Experts of a small language model.
Training: 463M tokens, 3775 steps.
Below are experts of layer 5 (counted from 0) of a mixture-of-experts language model. Rows are named router (the router's row for the expert), gate (a neuron's input weights, with its number), up (a neuron's input weights, with its number) and show model dimensions 64-127. Each number is 500 + 50 x the weight over its row's rms, rounded and kept within 0 to 999. Numbers have three digits each.
After each expert's rows: "gets" lists some tokens that make up at least twice as much of what it gets as of all text. This comes from a sample of Wikipedia text that the model never trained on. Tokens count by the router's weight.

# expert 13
router:404560508483429416496465436520460552491542602470492416499485540546520506491574548491484430470544542489585572519469444440491409464500471527544387465522469508546557547514506480537371521440582529
gate0:483420530500554522462529471487497623569421434475462505516535413538495573509467501523483525562516536519483492524542585457386498510637483526450484482521557499552543518465503485531493464440495580
up0:467469525583499481489499466522547652569462440473539523516571506522515511528490436474535490476509568483514473549604603531410518543596471563435538460514611524581482531466464489542448470453474512
gate1:549486503516563546434544507498502477507462574509477599525521458479508462477586446545491433551379573407587405452477517533536524483492444480444514423505450566486598446474570425401432484466532467
up1:518506490484546571420494453534441576523466483493464549449594541472528480448442484538505422499442514478531376475533501493582518490446499497460470438529442511477486486376551479505476457488540525
gate2:456438490473490509499470547547510449539436534470523498457543553437497508401499474524459517572562536558499598589424486519496463495482501498541476411453520470521546475493368458516545572453499486
up2:469495529537513574496470519478523468485582545508495502563561514429543466460507549526419492448464478486471596600540454414498494523511502513535413467461494513577559431459431508497506536468506481
gate3:522425572530592420517399441505536483423399480469477501542466531439425520494480487439540539520505512509505483444454514384508471590514462462460451525484389476342511567514512451523550571565520486
up3:511449541447487502532417470520514481464477608494498514546467482492505459485456518433516543496571368538550449537441527480573506523533438395491468430575513480500575483506514447562508479497543448
gate4:517455452435561550458547516489559526504474514502544563455513528514569580496502443467540489520535510524498500534584503515481548404484573388576481499563525506536529487513576429428547443563595470
up4:456460550568542584539413515461448526496482538466510408608448598483431474519544484553508539476511520456467520490501498422424519537536493621537496571517530445479536525406388570523527425515453464
gate5:488541545486479457560576511526514500522541543491439511465474486432540507399538472515521619519503527458493525485525452555512543562430544500471428500504510455483497514454568449414399544449577541
up5:533481523548586492507433500464497571539493508500541431599484572507498540546435537475520474504485432529458447524576556491574470527596532576458666523592522559577554469593452449500445465564469462
gate6:403493556512507590526445520524435532544511473467515532466574565553561439413519502513492510567568543550496445467475547544540506528475424486545544476477493500605478532446454578520507463462515456
up6:429502475514556513547452529519440528527552481483557527521524528553532521456539538624485567492559525531496462453418479503502547522484440522551570417459478476594549515401426508520481444463510470
gate7:524399538515527523521596443535473500506508520575482552516463546537483476442477481503546615452487474510524516487473497509460516458463521479515395533553572407488487465468541468481561491501512618
up7:466530548607531522453480577442477558460460478462465616506446436535470467431493396435422556573525530497534551528455483559376584548546432480452475533512439442530546565513477489482515538430552568
gate8:499477417480525359492450465518575540501419574550529539520565477507529498520552471492548497479550552379486501521458536522489455542592551478434443510615558464526429546539545498507454485523578560
up8:551459479459503475493486502411434522521466468520474603523540419554487443531524544541588500512551527491563531492528547511440442548490559424437558429519469525457519529515458565591512499473476560
gate9:540547464527462479431463471466451483569537546502466574510537397428430481516542460512560578482504514440633520548481398515559437471563572493528492499453557452649451507467496467514425354552508374
up9:514501551578530466490506473477508517534560548540530549455485405491418479504468480523558554478489504430532440526512512465570443511492536506556457499440493524585382498497424439512497490500504404
gate10:454444546492515519469584563460446442490575498470479456499469448586477479531594543586515435524646518551544526514502509601443467466414546489473488568533556491475454540525529500451555437438445562
up10:426531561503521498495513520438445534532566589487453459581527455552553460513499551428471498504618478571579556536494444531567425549506537564486470528430518475498452476389596565602577417453401587
gate11:497596417484458478520463486517477461592505534597566451556469476460414469429440466494493435537410538470549517511401493456507452498395523541475467574509492510494590432487486390481467487471500462
up11:414546479433478678449473564536428607521545445421544578476541594471435498513454492428551577430465502483539467448528489518509518565518508541608502586535504552646483483525498580532467486467519553
gets: ",", "),", ")", " and", "\"", "\","

# expert 32
router:442539541519459441422494442575432523491400512473555513514552479546468529515472558540417450427463438461557521557548494510532556582468511518464473524494536494497492584434443528582443520507475487
gate0:483494451369600486550568507498558514519447416519501483447572463550495463513503536517520560540460424444478497567519445547537515508496580466503397561544527492574596432491434611437516545470482484
up0:597495480428386495546544521458428492525557585434580503521543451487519462460509487444528590538487526521516569511489525501437404515588475499466663503512418537572469462448497438509473584462543385
gate1:526460697478476505516486453517421617528451460534413439409543455583466501515479482459450579464520498487499483560444615493475493439469446540578551473530565430528536444518555469438535502478597446
up1:498444503517465515499477526467546472414556468577544428503492591554545442521447564530512520546487489448486521390570514523522410388560483444544425468530492515501574449485466554522533497463419465
gate2:454504440568454352548513545489423633518490397441535595419505538457488432499540543441543536451567541479578555553485619584527488418475493505530539432502519556533538535445454511418461537503567471
up2:483447593474510594447498414522512437429486469508454352490560458521513494500425541481556494495464508497378483507458486402509420544508436504570531525471525568610397460495518497560535411523460582
gate3:479451467619530428552453490503481505388530560570518436577470481467453535590562438481372554502446388575509460532530500530420528575493492520479492455521403498504583461467495454510479510514417527
up3:459434467563482451538517526487484467519459534479466474513538527481521520561565552465422494542433530519539506467481441518483511634556490523492560482557522495492465443450434457496431467535534476
gate4:481541403495574513445518468519469480500462526540420560476468540516510389612521477481530521527510471476502510579464523464527472577506536453526453450525586520498576476473519557636494487491569503
up4:488529540516552500510422491468444550546518456594552570457482652483516505468590445492492452463478497531458496474393501487520471496519574499472480493503500594594475433566495549598535467506475513
gate5:433511569470522399519466509502445428618562526434533457577472521488588430504534523479399497433457528425530415497485460467495551472489510587507568420542586534525473619385505490504573415499514512
up5:523509519471518522552512474461501524494422456454531500533523440533435528377464515545416545538489438491453524474388510533493493512538446459526514562550336460427446495518470467391463521525568421
gate6:573522519439495418582551531489576505550476465465510533577460488525505444582492411552586450561541481502509464511444476463450465506552480526480526495472538578422493540481500551556523534490531470
up6:483474418505517462563519521532517498465550602475522458502502492498566508504537482586556518436545470586564444511453472480511457508536501558546565497413465482490465497414480578557427555491509426
gate7:534531490458489473468492545532568573401518472413534557499394509429440567454516507599453444441391500449504485517409547527520525537505491481547537532405548574490472456530522445463487467530520553
up7:424586574493511563470480485569576569478473527442476541503515501453498431523559544539403469548427525441606482502496542469495476506365390497452496479386511544498409558490529525562472550515571518
gate8:567487493509490533459519530548531478551545475438528535477502468434477528524509469580504513482501396460434443433469630469597504458644489587512441596504521627494515472512484470546453498532449481
up8:580512478540490525475496497492507402555577493459620547552513564551465547476450512613457486531537409545418511564473522478594574466477465587534386550486516532505546528542482511538486452485414500
gate9:505524435479589453522454498483465581567445427478565407450553554490577491480547452476463509493387500484585442458457465469488447447488495463420550614470505613472446568474505457467444423572489454
up9:540484438417544559573498520460438564503425441489554529420592438434496573502507394487473461451482593548511527520386598422466470460433552592498463483484532582511448531520457447518455579500600511
gate10:515452505520544473478414547468457400445450500514480463511483444409543446408394529487557504455506591560538525536551486486438487446458552569392474506461530434428542540539470485595533448434503520
up10:516494472562471499414444509509451423505497531489529479530437559571488438532501461450471429570466451426535520473459533537486411449422502510639532495531426487507483457468418505467401519557536513
gate11:536445463477554464456449399475436455504490478537526482483560562468515503505482425566537445458503541576499471382492500529568487455472574420600515426536406569503435469529440574543569425497439484
up11:578482473503512545496575509522523518586527517478567510571425540566551601539484568496464454549514398549482515481499456438488485517561626474555528542520416472458586535467488507448479516570435476
gets: "–", "19", " his", " on", " |\n", "20"

# expert 3
router:480509526510541479532548404535467466537420493438588506481539438511442511418531466496475504488426516529508514549442593490502497499580457460503416473442488524479523483476470452536472485517515473
gate0:553527445485450546454443523471459502443537469409537444473540541497454424441479490583547476465472435501410493434464532473492577445495520511509426540481646492439541587558478512566520487535520557
up0:388515489479569497461567490462601417505504543586474472538528465488559483534475432487487514459546506443424618511504529441542529419521518490584477473411562531375452488446439344537482518503423469
gate1:505564464477451440499462493505508589521508486466452407499465504450455488481469525503448483504510480532477447519666537500422415454499512448576483512476544613532493628502486488484495559489537485
up1:567463475522509562574472455546545443487511499439398523413487500469486464480439509444547482546482559445557411452423487507527510520579426587525523470552510496496608478485426573493531553496530559
gate2:470510491453536479569486455456557615554511570437489517574478475576501483425596405488492515482560503601466491492490596473466594452513514489394429488540489522409503598569521506457489434561479468
up2:514486536570480491445515571493472386405470451539542471475511440423560481523455568502503478474424433445539536470541403544512432565494479518551597478489487526567482440459484432542556595478470592
gate3:483526512500572408527569456561478568515460461565554507475519467451506436398527402547416571493498611523476460531460475417544487491484543491517446574521486506442529489421460599466561439510440542
up3:507474542508465403473598413538537503482504551623469510523545503517502391601392453495429552460554433487523579471545445430470523444646494434510505417474516499536533543496484614408508453457467534
gate4:389524440479480528560464471463523575499529481520650500469533513551464551455520438540517501465512494498385442522560528535476618459540489368460496455461568418485513491485484463548498432482493384
up4:572523569561421566582512551483603504435506431535532460533528555490531437619462470537468528620452495658479491469629512486519431546520588716495501524556501525605460464600462461488459569500433415
gate5:484499491555514512513488564548439549538431504450524509440455519560487544514458458487419513581513376521556513582461614481553465442566427418552526530559457536415519534441506522464492559466402546
up5:520507521528576474511436501486573475569466484585542493525577515507500587615594579527457525409442532523435430517600500566446560478539511536654509502514491499424473586543520447544547415497503482
gate6:543455498488526522442445431548433567492604443415533511520486576499467506553516670475458438494461450515533561552465481508508514479577564546439560485545461517525613569531469595491453595565517457
up6:481589503556393525486533606458486492437561470434491459489431482554476433408542483457517516474467457515560564538498535544437485530534569450471554554384394524508485426447461382574362490464437514
gate7:559516503487496499495481528462358507492507571423486429474453521506496473531463511532517464594458498470601567515435535493470466469454493541563465502383490509497563538505504510499582472471496518
up7:560483586524598476538548499494435520491486473496412479509456547563509535470488525532507523600465443524566476476447487504444560459437490446568454472507419501474600546481463516430546511463492474
gate8:460440541538550557575408453538551508485367463362491496519420556399520481509551432535466489532531530510501493459443552502484559488548420436504519536536576553370503478480525630522514522571675495
up8:509457555544566470545523488500549461485433447478467474444442499437479413511510499485492469508448541472452422447542515409462539536537491542494480514548556513543444430427519522492433525621522515
gate9:465499607464550471507499473445501547513539510505465541509552506499496512503583467457492465508437485598602454508494517497484541560491496507436557526464488432499469515489561500552472579437434501
up9:494514529499591536559466528520535428535527502587496507502518529522454487479537474508528473433486603459520438574556456494444420520509559514513491527527608503541379391492409482442511505514647459
gate10:514548489499466588520442529474488570422479409461567465510459547427478467428479524596546459426519529530525471504433459560412462590522502568447572479500517585483439517510434523531488528462550492
up10:488498532472457402519534561536531513530518502565490534512527466591539489509518480548400556593493528494425579525497515478596559411476534441495458505518442412512549498500453483436568443571429477
gate11:482535477508503454500439457460543542523565473477491452573502565592506540421519439457477611536568560445533575530538505461454579407439544509407523532433501513507448482562505505508522356506420479
up11:518523430487511492525477408537511526545518494485526460484432545497443544462425527476478571529570566476456583493460544511474482475439527532445472548450491655523404456513475435447507456496482503
gets: ".", ",", " that", " which", " who", " but"

# expert 38
router:432552530473492397588507479474498481484391565451560490452512533507480471490432445534503462551502406467569534442492599494538595491513486550447375505533500525500448530502397402511397427564551502
gate0:523450552600573481500424528496470471483463533577531433538483481530538476557475526542516507508416470482556487509387497558444642513396449477520505512436444405481583507458490509475462469489486540
up0:412507436569583515491528492486647499515494493557488474460473519439545453516552508476494493524477509599460583521484540611431448510413522438484441537542535480476534542418487479463441469456481621
gate1:574445462488463461490520391563533541579466493530445543490529457502527492564446453510495505556502424446447532512518488475500392432493432514488484490468523475521534512470522543530511530536503602
up1:583462413492394498491531397593555516561466489555478546512492383459546469555448464474493509550503469517421517532455463493478375410466483465477510506431526526556502482477557553480476578525525622
gate2:504462496473498525435471475564444445530522598592533490631504499465430405477532568625476515505476470530584516501555440544566538483486410349472544498483485454460500474493391482506561557473464524
up2:427442507503429543527501546433474513529587413468488464471554451532563543477382440480611420493522521472489515553482525498471424523522549549519488571463540514610454553491542443487496566551601562
gate3:480484482502493537558530501513477438486490602403493526533479473505592499543442522525477491540412431462525524442481557445477560498567527519485523533490506530443483562486441500503491518439574582
up3:479545463470573503493365508464532372518507573492478548539525544430598516492516472500492493476579615446529489467487426517469465508515447464409504611406549464407553473482520526563450508490470466
gate4:476523478478430518622460538493391488445429413509525502510461418539501474537573523495521505528460529480560548490462472535457469568551498460481474569425465460522477518580479515577489550433513547
up4:466539452502493491474434496460407542475572512422477432453478581494458490492527449538457505461455505397459468466525532634480494549548478467498488535497596467507528526521497481513453537571468567
gate5:565553497587563610491483516492424525473452455515529556533478416495424511354500541438484478514457487493414447512377564491525477487532502491468389421507532531500528469561489482529561439545437481
up5:405500467614502424535508489496535447484425553450486516513531563533492546481445432456561542559508426427521551521558537475504571574500471458480503421550484486470485487459489520468459455504516550
gate6:531540474553522371564426519597408492558564540481507476566556464492514426463503472494505467543444498447556451539504597513518481622480556512504484564402475453525455459420502457500496500509434518
up6:513469450559533687515501498479520414373407431555419533490454464489519597546462480517472527372584485523563485463479489499516408494409563520480563498467465563404507563492534501499478531542533433
gate7:520565564462466570545477494528498454485497505491515516533576530483428544482580488520459483423412451402558402513505434495588574513514471469454424521518421468456425492533448524496475510551488598
up7:489486454540575532465451434447492567410545391459585364441497501482457458461489519391477434519554505539498489441466494441483570582421510501563595467404651513435536502467554460587469510543543503
gate8:568475493534413485499456618451513549500526574502585513494471564461501453514520490425491481528426545451448443509421375459501508514493494577597516527540566450436509544539420585545441529494487476
up8:522469460554468403478499573469491638463522585527554504541558644489501492536493509478487501534408541433487462462448434469519542483489505586562540518553525437460508565540455474510426530462474512
gate9:497587605510509566472519504518521470491460545439591512494585528566462474426487473546382402559430481487471615526407578486502478471498529503431445452473497487495447425456498532567475453510565488
up9:491583582567496535481527550512496474478420590413551476481545529576491481417491475514364419529471484540416582492442582505508519489491506491425476448425476469547472430472513549474504456473534487
gate10:458457418563441445518486543433416483622529506408528542437460495497543472437517497489482506573419522535490486543439546484476520513465460481451476489431444543518491453496475451421531511403455478
up10:578467588404520546505541481554542513435456445544456438535600490521478539612545547494546523551465517460536539507485496534574496531466483513557517457594517441508531513602557522540446465560424480
gate11:426465433548514540517486490455524580486515512581487548471496460523445600448541516441516441518496453404501498400531455476477508502476493575549513435469562425452482624533468466534462452427549524
up11:400494478545474485505562387448498560463564615529494511499539559575397528412550457487438531514568501566505386460541487501457505403510516476534538500542528571466555550521465544553459476562558602
gets: " |", ";", ":", "|", " /", "″N"

# expert 24
router:346604511590572518530434446518451475428498455483561431471462543415488446524477444548532430506479445551463523558562508569511448510519536456424528490493526500439586523455507439521438479474523551
gate0:546441521503498445484464408544519494437537464547443571567495465497507476477523427515475487459457500526531429501504538538514503512469470466409419568547462566506511436524406532405517424570512569
up0:515538450528500542520433493566444437568573495567517488581469532409491446480480514448470455533441601501416578447550440440448524433470498543559499442575608445564514519484426516492509494550505408
gate1:572636473465524492521466469555591498446590659535489498602484502435466548468591404543556469382442388524422527504571469488539426521462569494460528548519607563486462441537463501506521571525486519
up1:506454490494529497482448474597589489580464562528482528436465498474466483502565476490459556451505528467538547579486524597478546524446484492580458471442505530485506482501509407463450523441494503
gate2:458445516538553473389466460518551541484565469498438576532442504519520524440486527477496414501479587579493451566525484449442479590544597520499506531488454502527452644549519530508485453499493452
up2:390402545549493501515574494503435388521476505482455543482447497505493461436566543486460505454409692538589483449452417453507509488525619560402523582492447452521508545516564577536500486504532500
gate3:516500424454512528536509482563434498510489443504535470524421426483492489496523459428564481462481438473521448504400490503414564554408507443534497482475365501505492590521608566548498585456470454
up3:541561491551417484498496461545475474452594490525524513582509511453464505508468457542499527484484517539463526468472499527521506561504542527540544426519443482463546583571622472541466448467417463
gate4:373479440531485517462423487433536526416506453474522457499552585500538515408496461487541548545468573469403493526516517495491605461480494420506534429527536497593577380524407507494509473439453334
up4:483619533402455454448592483474452506476505565524554416496423625452555526518393603615482544519534474457507477456487531479479552485584473611515564491437525440493468527538551572471575489506451456
gate5:492538486509418471462559541621517514566498481483592473506455471407474509581399552455508418578396559561502551488448466480374531561584457455470533453491476468554606492471513488465494448439413469
up5:493489529519420451507558501587365547557518525434566452515476474503449511485488438483536544543432459502483590556589453513471490584561506486418517497500490492526475574431539385511480455560532497
gate6:387553516553510527493517504494529432487525458469450493486430518534496520451407369617584564518488483572574554471491534521516458505538569466367404521544452429464545534471611533503542547472564510
up6:492498502514486539546466468559512398416553524512448499493479571587422507385504452529454495483484487491543607471563525539578464509502570457347508534548546575497509468486515444503534514492485550
gate7:559537443441528447569599540552550504383505558472465413447407458454489529517507459509595489416452515471556392357533570449514448513574466513473421474489468489420540537468508509581494500506379599
up7:532559425476458456545545595523409521447586440546454431490505518503490488496539522460523566514542546541514525471498539520553582482545409475494573547525574466584459588458578451412463431585466488
gate8:466519432583492439555550479554502490508529508475521408531511405422506528642576494446461488510421504587434546478596438526496531579483401512535572582547517507519471399450471599583501520455463468
up8:523487547550506505496533553533537521556526578537512524478453487505530489528535511476523513509481487463544567503587543534518429457495518546451531536455518515470468497373530426466507575652425511
gate9:453541434449482486470495570437444519417427605495470510486593464513450596518461500476539513459605567477534539573544524576568580476590529614542436514495401463551520373556604540479513547497514557
up9:565488568495486606507425483595496515583457531545524535506425554422528422509517487477433477531418494481566480469383420483479509550513496400497526432525467534507473593518429537495526509517542488
gate10:437481524483496539445552504493479543447413513465507552512472471536511554358451412501558524548473468435501505442480509561401520557513445524554457571435482511512476607477461515560473507512533515
up10:472480565522504592525501523529602496510484502515486516545479439558514574566522533596535387503539440596527474462533462458531446562511550504537528501585470437469555453424515549321511454526501484
gate11:463556405481526468513458468489483476474432576562508429442468504413421521482504447552521545444564614592505548485493637508532435509544460554456461468404535574475588535558498559575500533525462491
up11:495591412493579446532420499427507464426513450511581470407519523477540514453489424428597513543575498595466495520530533523490478486570447530468479483511554509436529558470535615494463524485510520
gets: " in", " of", " to", " on", " for", " by"

# expert 18
router:491502562468519412489446510535470495492495434538581487475464499546505479511467428562386518435516502425527534519554529535413511565407460438448424515511497553553552497424540553578529459498476467
gate0:485591578514452535545544467534491546448438505452504498513523482542511382525571504525468444580477564574444484475553569417570471460525503523481486501461486469517427544465469523415431562569453631
up0:519598587479451573520566466503463546534488533496456494567531458482575486547480488521411498638484530573513560552535483471575471483572536541463509509473470512525403529459477548471519525633546553
gate1:532483524514514484544525478453599602519527523498544444500532495519469474501485428580525525461428574501560522534515496619447545428464518443395476583483513486390556490514493482488515502541553545
up1:571502531628467495516517400583472462423400471520549574495555521570487615411505530512570471482465488452543461512450539491486533497467497405495535483523440500440500506502487483473443472558609589
gate2:538501496532515491550497504427437548467510474405550560478456526496417511546438525538587498501555481383428501513496534389498466489468503468501499445606416410455491492579462403487426440495506488
up2:447594578516503598545550529481464595553443570439583503549435518557462495569484539522571541563493518438464553486513478447419486551525495559422492445463454548470455521495415448480426540439535508
gate3:500519485625654533438434508488573449520509433423561518436556511469532485541541465456573427491493444538456452478508520496493461458461521499455530482568448520573485537546451430554525567569509476
up3:554492531413449431526526516438396568453527578509499515471415500488432534530499545588406564488548544435533578622402486552554499511594510545533468571465438426504524591499470454439541412474501562
gate4:509488541462552545525533523526499460530549519420584492527488509582525597421402558510452583498538458512571481516505574502529429503517496523556508570490534516425569500433513549436456502494551487
up4:542487382568433499534426497489563613492497597562449546469516540439452505552483483401552449510491554515454441443569419514449571419482504477525476392508478463586468537503496425556581532544440455
gate5:502513509474558462390532473483542439517511468514520502585508529494434547490559507527494497459428477563464531398513410390474435484492521407460508439528554551517483470496477480472495548586502529
up5:469589472438469518499518507588458467541492477595506520543477482444491572604542499485502525532382457453464589476465531486524438501408506422578494562494499507462423456536455562449459542586451484
gate6:568505550489429422475455550469488480436470448602583590591486551559519482493468448417493493562458569507335382542509445537627447556492424562404404495433518550467503503478447539451423447497484480
up6:573544575511360444495523535543562454493427452508573574516428492474538442490369467506506428552494476504488538535543478447516512509538516461478489495526508490450462474481479525548534468509487458
gate7:541480579491518390571466520469482561519449487518514519509492443531543498541528486565447480534551508568510428543478622613487470543498531493480500391582452559532481484487541427508561540525504506
up7:550493491413503530486483521564425562491543599417473538392498493459507501560591590390366494488578425493497462535503533500497477485450474617526514501540516455475538437436519527499493571508417470
gate8:389451478477502512531502543547509610484502514562379532460449530537478524551427488485517497560472562451447454476488506417496508559533586551398575530581439459438479519440507468460481440416470536
up8:418546522501465555575471511497520408520474495485482430497560504479353491460447532572508544502459496536587461439427442484497503504513548456538510601572490657463541489572553524504568463561527497
gate9:460454543443524476458518541454488505430433508463508366585495537562472444453430590497573413510486457450510495488456407495475574430493473566515373464501484494494576509459471443493536668580512528
up9:473442513582463515484533529493464531479504473482498429495476517475426467569555515446517518438552514594506482578510543555502361549512472435532487470456435625426480555477530524558455501491531489
gate10:522466519499552492564414446569453475471461549440534543424496506453457535438454510570426512444537561555511504452520498385606427532554507459578423419435486517569533523455464474425517536521556491
up10:558443507494467595438481446485572448427513482468430545423604377438512465409488401542461524450534533517407531516585575604448397504529534394553544463492551505529469525506502532532535469475532449
gate11:427453451537516470561524449531447499507536536560456544522486499462418493581395397490485536546506519472474565443564394518414504571448506476494457496554493557581515383422504532488511414560459483
up11:461487498520492526530424505494549447554399498472544464542447510512469521515442539487508521519491505502496502533437446502519563523471435536445512512504564482571432460513448423501536503509469396
gets: "20", "19", "18", "10", "17", "12"

# expert 22
router:462497498524549457552434512483463519569476532505499497455561480505455468544555490499469506456495398418493469463520518576438555439469525476418443555512523593484459610475447459493498378510431526
gate0:527543687584500508492488502471525515510398367489457473531599474493490579523520471500537499523565492531471392567477414560470456485545527453482550491525581438523426489442490503457431448454453469
up0:467574519464497479544577537523453524556446462442532460428534538552532531544512493538458441412541453501538397532406487482364466504536565393446527517501626408465461468489477581408465408501464525
gate1:489448477475618449593538392535546513565499522560433415492551448518474542527540479438480519516452426472471494448479553462479478354503497529507538540523446500362468456405450472532497394477448433
up1:523508454459441497479479507479508471526544497519434522537387545532536327512544507583494534481601570471502541495476505532527503550486519433515500431464497495657510507535492547473472552490506536
gate2:432481497518515456473415441433492458470478452494544506505504484475473534524553534520456564460551511487448536546481571554468498408487624533443662509455443454528490563559387453407470551471346474
up2:546565491491451558545551530579443446579418460479429542511493501572517435480486537479506486502522514467511488412488436487524563439518471496521446439522581461539425458404530510492579437534518422
gate3:482535429538563491580522472510438532480481493520461415538535503551561511512400500510485473521521508569482503603519580474563437505594573362442497578582511552470544463582475529465555534545450640
up3:468482430472523403498493504538486502443578567458466490501538548513494564494494415492593507413494465537501584527460441561506585569565546512529463434470602531498475509545490497505476492490503658
gate4:440513529500487573371513570413577387460538469530464425491521544568463556415431550516460499485564468466403449467580616507517582457422538413523500544471569420402514386551476533488433576530545497
up4:515484440545444464568514458606417524499483562509442577564473501436522463563567441468589473507511536493602595495434372464421472485446456525527554431549410612555433609474497477507571469515499514
gate5:473471512439452532466493578501478478497585386540502454469487444546438494449485527481498506493427552524488454503460547511431420469579525454530472496492497481574655484476443542470455511470591530
up5:524526430535574470546503419467512467521408568485494507607509503441526437561508488509512466531546442526532520560539499476519598502424490509493514544545462519454331492515519375519537536541461473
gate6:438505537495441508458545621464440567512411564523528560485393455450534568517525366500442468405574524510503540634493574539480502583529507546540591530473511467420486454462445410599557519521543547
up6:539425514500504514383463528468429518516467562528478438406524477463539563430539433444500417510540509513494471522498521478472492500518477514468503484454553432503487542562493526466570562567477528
gate7:524519445433612604492585608498545432544443500569448555431573558528526506533455510565472481486493526474448610423533465456484482509526452446440509413476600440465516491448510683499597499503524525
up7:556554491487595559504537630516484418567452476446469552519559446524544484521433560574421513492534517455489546525448500518477477518542422611453586506472566519495545495442536584455520474461535472
gate8:476527500551478476531511527517451469578479482604532430482479526462500437504538459519444593490528536509421541558455540425556549562547432582513500473482402572565552541510405451557540648463563492
up8:494552395552464449487569522518538428521564477483595516509508494452573479437462580573462501553600450559524581450552410460552476399563417504492574523463468569574437639616573423531562512443465519
gate9:410508615542454442466531507526463511515543436458470508496523469461504489542541479493548525410462478512522549471508470481567525450453479548493551478492429527400518541463505528499473492457454421
up9:525498361490546518601448517421506451488439550648542561479484558466557495459430584517481420429537538465492553494543502488485600497539529434492485536493488528483500475526527535425481412469554480
gate10:421547441448507473597459451495480472483501529451509483498570525493468534499554511524505462516467447527492577371502537514515528500352537580554487505496446511497488437523549512494501448510554528
up10:606468525552505561378523549551537497599542464531517475501453513428567428497416527553590578503538496496531467582447509515498383549607518405434539513426517509465443517479495434479520545433438469
gate11:481515510481444445466550495477412554393453410480437450472516494501448555467519600442454500466562474606539466520531518576475517530537475489505493374655507511507540526539449565539517526429481510
up11:449400465589454464451477495484546478497466535479565455527503572586457567489485452517494428425503543513563421481505545507488472414534482474535494530552570507416462480433453526428471509462496570
gets: " and", " was", " is", " as", " were", " he"

# expert 8
router:451427544430411521460451474602498513519464469460547541471618491533463519491442508567432433463399494503644514562492573552489514473469470525499453570565504477522598553509382483582455448526451413
gate0:484494462517431525501459471523409479512472435528497420548488564542469441476502532560444517488409561450413432466594435509469509511494542451458532544606535491434470540451512345560559541481456469
up0:563520517501591431508482462481437530372524576460528472524592484411580558589525513563490565455484534491360459445403481455582455565640517412423479387450467472528494468474542479486552557493502436
gate1:524479531456528500479461506564505460507521614496512554498517511420533467427556476562491505475469419467473442490517565604527497466478521465507537567437444622527519510461504467503508471418538493
up1:456425487500503441490488442531543485428531411475441456550501500539385578541450502434502483517519525544499498523552496521512454588514421490535491473484482542506570497637428421551442473513502461
gate2:472465520453413574462522553547486457457565463456496598458549509488401415503626478612557433512504541465561517469510518514398517497433396529569522479487513472527541441475449517468393567497496470
up2:499442475444511544434608539454471540492433526520477432495445441434437524602494506476553657594503473439416545548537486442445507592529495607466478508515460475538607467525521502474511544501527510
gate3:544571396445509444471537502426533456429487542470512507394503466497582481487419476509507538550490506464467499500501545547545458467528495502390445537410449459545447546554402566530460534515481553
up3:612545432411520542506470471527444480483419538490462510327504546501569562571478500354588514566490498587514429455664526556494435504543489606526539475547450480497419473591474505507441554541419465
gate4:503494549399436570523509361448573503510470451521505509514408571487462447479606504542486500490566400540487461460527462587359434426491534428451479506540483648475519477494573545490462483526402529
up4:567513439396511538492448447454530482485529578514527468520429522526486387474470491457583517505378543442478511537468523491391444458399523532533570440512507530503463462582450536407481437565427523
gate5:436477515474381463584465481463500472410514466469564492418473577529480512497489489484577492470459527500467456465467608583510542522436451611545481466576459519431471437541425471479468503520511531
up5:469451556535575453532474443413420510500532547374513449537483465521534484478505549498471548448532518585504474590485425494495492487552575438454498517457529444506478554501605463393504483509446482
gate6:472422492447502523532420394578523533467598454503504503484451519596485504621452443508478458567466474430509459458471515506482433517587473533596526521487548498407435542448462491532431519492501522
up6:570538460568471543416645557469382509547473508528525421557482562497549452447475485490533491526515447619519563512512462513482538544512528499464493515481434522616540506518550470521537519450527497
gate7:461333409509524459565584480548481536537395505599535471522480502566471471515504472600471573559535420517550428518556521565519524470506517424507538436503503518497579484521469580436487509484448521
up7:461524475514446487499489522419478593562534511513525561482575452442482562582472516566432540538506549461553492433457535559418532513530582591478460540541437554472453530532437496491517400594446546
gate8:512607467414427534524451521526521526528511493522500476510512579422567503482474553471530424456408526544503452470485618547483509456428560501470487519490546443593537561424493451540505467424506424
up8:485586541496372597514520395516556549510444517492410462458524509584551541494469487639398512530465499543511419522537472510499535601540495354512473444551423479486447499565468562499534401543553483
gate9:485494495500344508423560360564476442550510548498573625452535573514546512482588543531450478476495403397412471472490511462522464511572459550549479622438471584455472505441508529588451591502507511
up9:611537534504500603462499512495506448456481582579589542457552546491596552562479534511426465426386439487438517579461519452505454637611469524587507510524525467471462530446481448521419526523494526
gate10:525548439476450511545509498458435416510520551443529538456485442571423569478436553465506466563508541489496479508520545495563502504480535549469449595469441512471464518459428423479457492531523531
up10:499449589446537447551417477449481519496471539491587512477431460485539488463553549567541460481485478441487504497548512510474537470454545404545464545492458501492462542594505512413522535561504572
gate11:564539435544473470498484436562494485504496523484538531525503547499499452429544477519414521495489488512472487632549468598497619449681563452437454540447422502414532467533427430643446388417484497
up11:423541492515490519473448566489410569631471444581532448552475513561396496459478435469559588491507529412508426460469504512382446471418425580499502459471524506526438461534434489457529501568450501
gets: " to", " not", " can", " he", " may", " would"